config = dict(
    n_layer=9,
    d_model=192,
    n_experts=32,
    experts_per_token=3,
    d_expert=128,
    d_shared_expert=128,
    activation='clamped_swiglu',
    moe_layers=[1, 2, 3, 4, 5, 6, 7, 8],
    router_score='sigmoid',
    normalize_top_k=True,
    routed_scale=1.0,
    balance_loss=0.00146,
    balance_bias=True,
    init_std_router=0.0365,
    lr_router=0.000541,
    vocab_size=16384,
    norm='rmsnorm',
    norm_eps=1e-05,
    tie_embeddings=True,
    optimizer='soap_variant',
    lr=0.00481,
    beta1=0.95,
    beta2=0.98,
    batch_tokens=[65536, 131072, 262144],
    seq_len=1024,
    train_tokens=914800000,
    steps=6220,
    dataset='wikipedia_en',
)
Below are experts of layer 4 (counted from 0) of a mixture-of-experts language model. Rows are named router (the router's row for the expert), gate (a neuron's input weights, with its number), up (a neuron's input weights, with its number) and show model dimensions 144-191. Each number is 128 + 32 x the weight over its row's rms, rounded and kept within 0 to 255.
Before each expert's rows: a language model's description of what the expert responds to. This comes from a sample of Wikipedia text that the model never trained on.

# expert 28
What it handles: Digits in numbers. Digits inside scores, coordinates, statistics and table figures, especially 0 and 9 after other digits, such as 1–0, 25.04522, 3.9.
router [140 182 147 161 144 108 102 144 139 139 109 168 121 223 104 111 145  77  96 127 100 165 121 194  99 182 128 159 137  75  91 158 113 142 155 136 139 173 122 142 158 156  83 136 204 125  99 113]
gate0 [136  88 103 112  86 141  98 157 105 168 100 113 131 132 160 175 137 129  86 140 109 130 125 133 160 166 184 102 137 145 119 126 120 165  67 165 123 102 112 115 113 123 111  93 144 143 137 139]
up0 [156  52 158  99 156 151 141 115 147 149 149 116 114 145 131 118 113 128  88  98 118 164 142 126 152 158 169 105 130 109 145 145  69 154  87 184 151 119  92  87 128 161  65 167 125 103  91 103]

# expert 16
What it handles: Table column separators. Pipe separators between table header or data cells, plus semicolons, colons and slashes in lists and infobox fields, such as Engine | Lap Time.
router [149 122 178 253 103 132 150 131  88  97 141 137 152  81 136 124 134 206  94 206 110 170 106 157  82 142  94 122  88 144  94 130 103 120 118 140 180 149  80 129 148  84 146 105 123 160 120 123]
gate0 [167  52 153 116 109  85 163 123 131 140  69 115 121 100 176 169 106 125 117 156 112 101 133 104 114 107 113 104 160 135  89  98 156 120 162  93 131 112 135 179 140 114 103 113 173 183 146 144]
up0 [145 108 136 115 114 149 151 178 145 128 134 109 123 156 178 121 209  81 177 137 129 133 121 123 135 181 114  62 133 101 120  62 181 136 137 149  98  99 148  92 118 176 126 103 155 148 122 112]

# expert 9
What it handles: Brackets and symbols. Opening parentheses, quotes and symbols like ′ or ^{ next to numbers, in tables, coordinates, phone codes and track listings.
router [135 124 148 109  88  77 145 124 125 116 170 189 151 158  91 130 113 106  82 133 127 153 151  95  85 108 101 128 106 144 110 160 134 130 160 111 108 119  46 125 173 142  91 134 154 164 106 170]
gate0 [122 132 104 113 136  50 137 106 142 102 139 116 150 197 137 126 100  66 114  95 151 131 146  66 145  90 100 121 116  89  94 119 181 132 179 135 133 141  91 104 143 152  91  65 133 105  73 119]
up0 [175 180 128  62 108  74  88 129 154 118 153 119  62 153  97 163  88 108  89 104 154 151 155 114  82 134  57 127 148 130 150 164  87 126 202 107 114 172  81 115 122  92 152 135  78 109 105  96]

# expert 4
What it handles: Closing quotes, articles, brackets. Closing quotation marks and parentheses after titles, the article "the/The", and odd pieces in tables or transliterations, such as Monoph-th-ongs.
router [169 174 131 174 195 116 137 123 115  93  91 106 113 163 108 104 141 143  83 140  30  89 140 195 139 119 132 119 154 123 132 131 124 149 143 124 114 114  87 109 101 142  65 181 182 137 176  76]
gate0 [140  67 164 152 129 117 139 125  90 163  93 118 120 132 153 129  87 115 173 143 132 156 103 121  49 146 153  83 111 149 183 105 147 173 108 162 112 244 115 208 140 102 180 116 162 116  97 108]
up0 [159  80 158 135 136 146  69 128 129 151 141 170 125 167 146 109 129 100 159  80  88 110 126 140  59 124 169 128 163 164  99 165 164 219 174 141 109 178 121 125 113  79 122  64 153 112 126 102]

# expert 24
What it handles: Word-final suffixes. Suffix pieces and derived words like -ing, -ed, -ation, -able, plus used, found and Total, often after was or were.
router [135 154 125 122 150 168 187 142  92 170 121 140 129 175 113  63 132 192 165 118 154 151 126 137 122 130 105 134 138  52 106 130  53 176 144 129 132 161 119 153 166 168 180 213 159 134 108 118]
gate0 [150 102 159 138  94 194 132 120  87 103 124 137 138 139 100 136 164 104 119  86 175 126 141 139 112 111 114 110 106 116 125 138 139 151 132 151 101 141 127 108  69 146 136  81 178 161 180 126]
up0 [112 102  77 101  67 158 143  94 108 182 102  89 139 128  88 145 164 119 109 141 164 174  71 134 150  45 111 145 110 159 117 101 131 153  63 100 110 128 110 134 156 189 142  89 135  90 127  82]

# expert 3
What it handles: Year and score digits. Single digits inside numbers, especially year ranges after a dash like 1978–1987 and 2014–15, and table scores.
router [123 148 125 197 133 115 103  88  75  91 147 157 149 221 139 118 102 118 159 133 160 148 155 170 111 132 129 151  81 137 128 165 142 146  90 132 177 130 109 126  82 151 140 117 118 160 122 160]
gate0 [117 139 141 102 141 149 114 109 175 127 141 105 117 152 101 218 119  88 136 168 138 163 106 137 127  97 118 179 121 134  68  89 143 103 159 161 101 156  68 159 140 134 192 177 170 117 115 133]
up0 [123 120 114  86 152 118  71 118 216  83 172 105 194 165 136 154  51 182 134 156 116 142 148 173 154 102 150 120  92 128 135 172 157 104 136 121 167 138 134 184 145  90 113  76 190 169 148 124]

# expert 31
What it handles: Word-final suffix pieces. Suffix and middle pieces completing ordinary or technical words, such as -ment, -ion, -able, -ium, virtu-os-o, frig-ate, Venezuel-an.
router [151 163  99 143 131 173 151 132 102 128 104 168 155 116 153 118 116 158  94 119 143 196 180  97 137 147 121  78 114 138 101 172 131 112 106 133 140 135 111 122 193 198 136 173 160 145  92 120]
gate0 [124 180 153 141 117 134 128 125 164 105  68 127  24 125 185  79 155 106  88 129 101 149 132  82  79 131 140 106 135 170 121 133 158 139 169 152 108 154 141 119  94  66 147 237 142  92 102 102]
up0 [ 48 153 117 124 142 124 187 117 137 102 112  82 120 125 107 151 143 156  88 113 175  91 140  55 142 209 145  81 127 132  84  97 101 133 169 176  73 126 154  63 130  99 179 203 110 186 138 131]

# expert 5
What it handles: Name-initial pieces. First capital letter or piece of a proper name, often foreign personal names, plus Road, Creek, Series in names, e.g. Troye S-ivan.
router [139 137 187 138 128 105 128 112 119  71  97 116 142  89 138 126 141 142 101 160 120 111  89 151 112  96 104  91  98 183 135 138 132  86 119  84 126 139  99 145 101  65 101  74 163 138 183 147]
gate0 [ 80 169  97 133 145 121 148 145 121 126 120 185 121 168 112 108 124 110 101 160 149 115 169 136 157 103 150  77 169  90 151  90 102 177 105 129 165 114  74 189 110 152 120 131 170 160 119 144]
up0 [117 174 185 157 151 177  98 164  96 181 143 125 132 122 163  92 143 118 115  96 143  92 152 148 211 115 130 120 119 140  95 112 157 143 116 154 148  78  95 225 160 133 138 151 104 142 188 168]

# expert 25
What it handles: Sentence-initial words. Pronouns and capitalized first pieces of words at sentence or field starts, such as He, She, It, Her-oux, How-ell, Gib-raltar.
router [120 115 134  81 139 147  82 220 103  83 147 161 135 161 106 240 173 146 124 155 150  72 159 136 136 102 117 139 102 149 145 129  95 103 112  91 147 133 153 138  86 139  89 154 108 123  80  97]
gate0 [117  95 117 157  63 110 102 139 156  60 186 160 114  95 187 156 196 120 112 117 143 115 107 102 105 128  98  77 146 138 106 154 188  94 124  95 161 121 151 147 107 154 169 100 121 141  68 112]
up0 [107 172 134 138 120 135 115 124 154 136 167 146  91  80 161 110 130  97 151 162 167 114 177 158  92 116 104  84 156  78 167 131 169  84 110 122  93 153 129 127 166  55 151 104 166  91  65 118]

# expert 12
What it handles: Numbers in tables. Leading digits of multi-digit numbers in statistics tables, percentages, populations and dates, plus the colon after Species in taxoboxes.
router [154 152  99 111  96 216 128 133 140  76 172 141 201 191 151 113 148 137 147 122 105 133  98  84 132  99 114  92  97 129 115 181 133 132 110 129 151 128  92 140  80  75 123 100 113 128 222 165]
gate0 [102 107 135 130 212  93  76  96  68 106 114 186 143 168 147 120  60 166 124 121 111  85  98  63 135 137 123 120 124 143 155 182 160 180  60 188 131  74 127 145 148 162 157 142 135 135 103 138]
up0 [142 129 126 212 187 111 138 119 101 126 126 125  54 171 143 101  97 111  85 111 138  79  95  92 172 108  76  98 146 149 188 158 127 144 194 200  87  98  89 135 129 132 103  96  91 123  79 165]

# expert 26
What it handles: Prepositions after verbs. Prepositions such as in, of, on, for, with, after, and some verbs like hit, kill, in narrative prose before noun phrases.
router [175 152 115 145  69  92 142 151 122 142  46 161 150 134 147  89 158 138 141 123 104 162 149 106  68 131 105 126  94  90 144 143  86  70 147  88 246 164 128 139 145 143  92 119 121 188 147 137]
gate0 [123 110 123 132 115 150 166 170 143 139 143 153 123 152 159 150 206 143 102 168 122 106 175 147 110 121 157  88 122 117 134 133 129 129 142 142 111 107  93 153  71 127  97 103 101 105 128 120]
up0 [127 100  83 151 142 125 166 130 135 147  97 116 112 142 144  64 161 110 123 147  78 124 219 123 210 106  97 150 142  83 113 167 159 127 129 107 108 127  71 132 149 130 172 172 121 104 111 104]

# expert 22
What it handles: Month names in dates. Month names in dates, in prose, tables and match reports, such as 12 April 2018, began in March, 31 August.
router [127 123 169 118 116 205 115 171 134 183 151 118 147 147  75 164 131 187 128 147 140 133 162 177 124 127  99 100 112 134 176 146 132 128 117 120 164 146 111 175 122 202 107 148 103 143 153 149]
gate0 [169 214 130 201 104  67 154 173 137  99  84 161 152 124 143 182 162 152 146 179 156  99 112  97  87 154 107 101 161  95 141  99 155 140 154 160 148 152 137 109 152  82  96 128  91 112 171  77]
up0 [145 165 146 148 112 100 136 123  73 148 159 117 151 144  54 125 142 108  93 118  89 166 132 138 116 137 137 153 141 114 160 184 111 137 185 165 132 112 184 168 102  72 186 119  71  95 140  83]

# expert 18
What it handles: Verbs after subjects. Finite verbs and auxiliaries right after a subject pronoun or noun, such as was, is, had, has, occurs, belongs.
router [ 96 106 155 173 107 150 174 123 114  98 145 112 120 114 165 189 140 147 111 126 128 134 158 123 125 110  92  97 121  85 116 102 123  97 209  83 213 144 116 167 133  86 154 163 187 156 234 170]
gate0 [ 85 101 129 142 154 123 131  75 213 121 107  98 147 119 140 196 169 203 131 164 116  92 142  96 150  65 110 126  67 174 102 125  84 129 108 190 176 124  99  84 105  51 132 156 148 101 133 104]
up0 [125 127 126 155 161 146 154 130 222 137 137 147 137 137 172 161 103 136 131 120 155 127 146 133 207 114 177 148  83 168 132  88 147 102 167 201 150 174  62 100  97  90 134 191 157 102  56 146]

# expert 6
What it handles: List dashes, table pipes. Line-initial list dashes and table pipes after line breaks, hyphens in scores or compounds, and sentence openers In and On.
router [162 161 148 138 202 161  83 182  87 179 162 164 137 127 136  96 144 133 134 148 169 170 120 101 133 119 134 141 127 124 171 187  83 137 187 126 103 183 110 121 111 117 102 184  86 142 131 174]
gate0 [147 135 141 175 123 126  60 155 136 142 150  96  34 192 133 142 151 134 186 206 145 135 157 121 131  96  82  96  98 126 120 133 155 111 120 103 113 173  89 156  81 188  93 139 145 150 121 128]
up0 [122 148 137 105 111 164 141  89 165 117 139 103 102 183 102 142 146 111 104 184 194 154 136  86 149 120  93 131 132 132 124 174 136 171  77 125 120 136 133 181 148 122  74 161 202  96  74 157]

# expert 30
What it handles: Common head nouns. Everyday head nouns after the, a or his, such as season, film, team, name, family, often closing a phrase.
router [134 120 125 154  47 157 147 120 121 170 154 130 125 121 143 194 135 131  96 128 124 114 151 161 106 149 104 155  93  98 228 115  98  96 160 138  95 123  82 124 154 123 103 114 135 150 168 123]
gate0 [155 171 110 167  98 166 106 153 173 102 167 208 127 106 133 148 111 201 127 121  90 170 107 183 104 145  86 136 125  80 150 119 121  84 120 145 101 148  94 194 129 134 136 126 103 134 156 128]
up0 [140 105 116 124 164 118  69 170 146 125 155 191 132 170 115  94 122 122 157  62  89 132 108 106 134 191 125 153 157 128 115 113 105 130 156 142  87 174  91 132 133 154 134 104  90  85 150 186]

# expert 23
What it handles: Mid-word letters in names. Single letters or short pieces inside foreign names and technical terms, e.g. Del-g-ado, Byd-g-oszcz, Atg18p.
router [135 185  56  95 132 137 140 167 121  72 165 125 158 188 122 227 128 147  86 152  94 150 135 105 122  88 106 145 105  91 139 146 173  80 105  87  70 134 111  89  74 146 131 144 139  96  48  86]
gate0 [222 122 163 135 190 177 116 155  87 177 103 103 124 178 110 159 129 106  74 102 121 101 135 141 200 148 122 150 180 121 156 189 107 113  85  90 136 174 177 190  96 118 103  96  94 163 135 111]
up0 [106  78 106 122 153 150 112  90  79 117 140  86 170 184 143 134  99  85 134 127  90 130 123 154 108  99 195 109 112 123  93 104  94 121 133  98 138 232 159 128 177 151 116 176 130 167 148  69]

# expert 1
What it handles: Name-internal word pieces. Word pieces inside proper names and foreign words, often at the start or just after an initial letter, such as Ap-oc-ynaceae, W-ush-u, New, Al.
router [173 106 125 110 110 124  86  98  79 157 156 146 155 113 123 137 141 161 134 129 132 165 118 141  96 133 114 116 101 181 122 147 129 129 112  81  87 147 124 135  99  89 155 147 104 226 104 139]
gate0 [ 85 160 150 135 124 146 104 121 133 132  83 106 138  73 134 157 123  93 125 144 172 166 205  91 112 138 134 109 117  89  65 118  85  73  90 130  87 140 102 153  81 167 140 113  86 136 146  74]
up0 [140 151 144 154 162 127 164 102 138 138 149  98 151 117 109 180 157 187 141 108 129  80 103 143  99 104 135 140  52 141  93  99 138 102 119 142 124 175 176 101 125 167 175 159 176 108 206  57]

# expert 13
What it handles: Common adjectives and prefixes. Common adjectives and prefix-like pieces starting a lowercase word after "a" or "the", such as new, high, per-ipherals, top-ography, flat-worm.
router [131 101 193 138 102 122  80 187 118  99 163 169 153 160 199 160 136 103 117 150 194 121 148 114 109 117 132 103 112 141 182 109 113 120 156  96  88 117 112 129 139 114 131 162 148 144 122 147]
gate0 [ 93 118 148 181 114 156  90 110  77  67 175 142  96 108 136 127  92 121 105 102 145 108 146  69 126  87  65 131 161 105  92  94 111 103 126 124 124 113 163 137 140 119 159 150 123 124 115 176]
up0 [149 162 122  98 141 162  94 121  87 104  81 133  83  92 152 171  81 135 177  84 105 139 136 143 179 148  77 130 183 127 142 136 133  71 151 160 165 151 133 180 130 104  82 108 103  67 108 208]

# expert 14
What it handles: Nationality and place words. Words after the or a, usually country, nationality and place names or common nouns, e.g. York, British, American, local, south.
router [174 156 104  88 119 151 106 170 117 116 182 162 101 180  95 177 136 165  98 128 130 137 135 180 110  59 125 109 134 124 160 133 117 120 146 102  71 123 130 151 149 102  80 114 110 160  42  91]
gate0 [160 174 194 120 147 147 110 173 162 102 145 110 164  65  94 149  84 119 143 156  49 126 132 171 160 161 154 179 130 100 135 102 113  67 199 159 182 151  95 114  76 147 102  91 140 172 154 151]
up0 [147  77 147 136 166 151 140 108 147 126 111  92 169 123  81 128  59 120  82 175 145 115 160 194  88 108 142 194 116 114 161 123 115 107 111 153 164 160  86  96 151 143 158 120 144 172  67 163]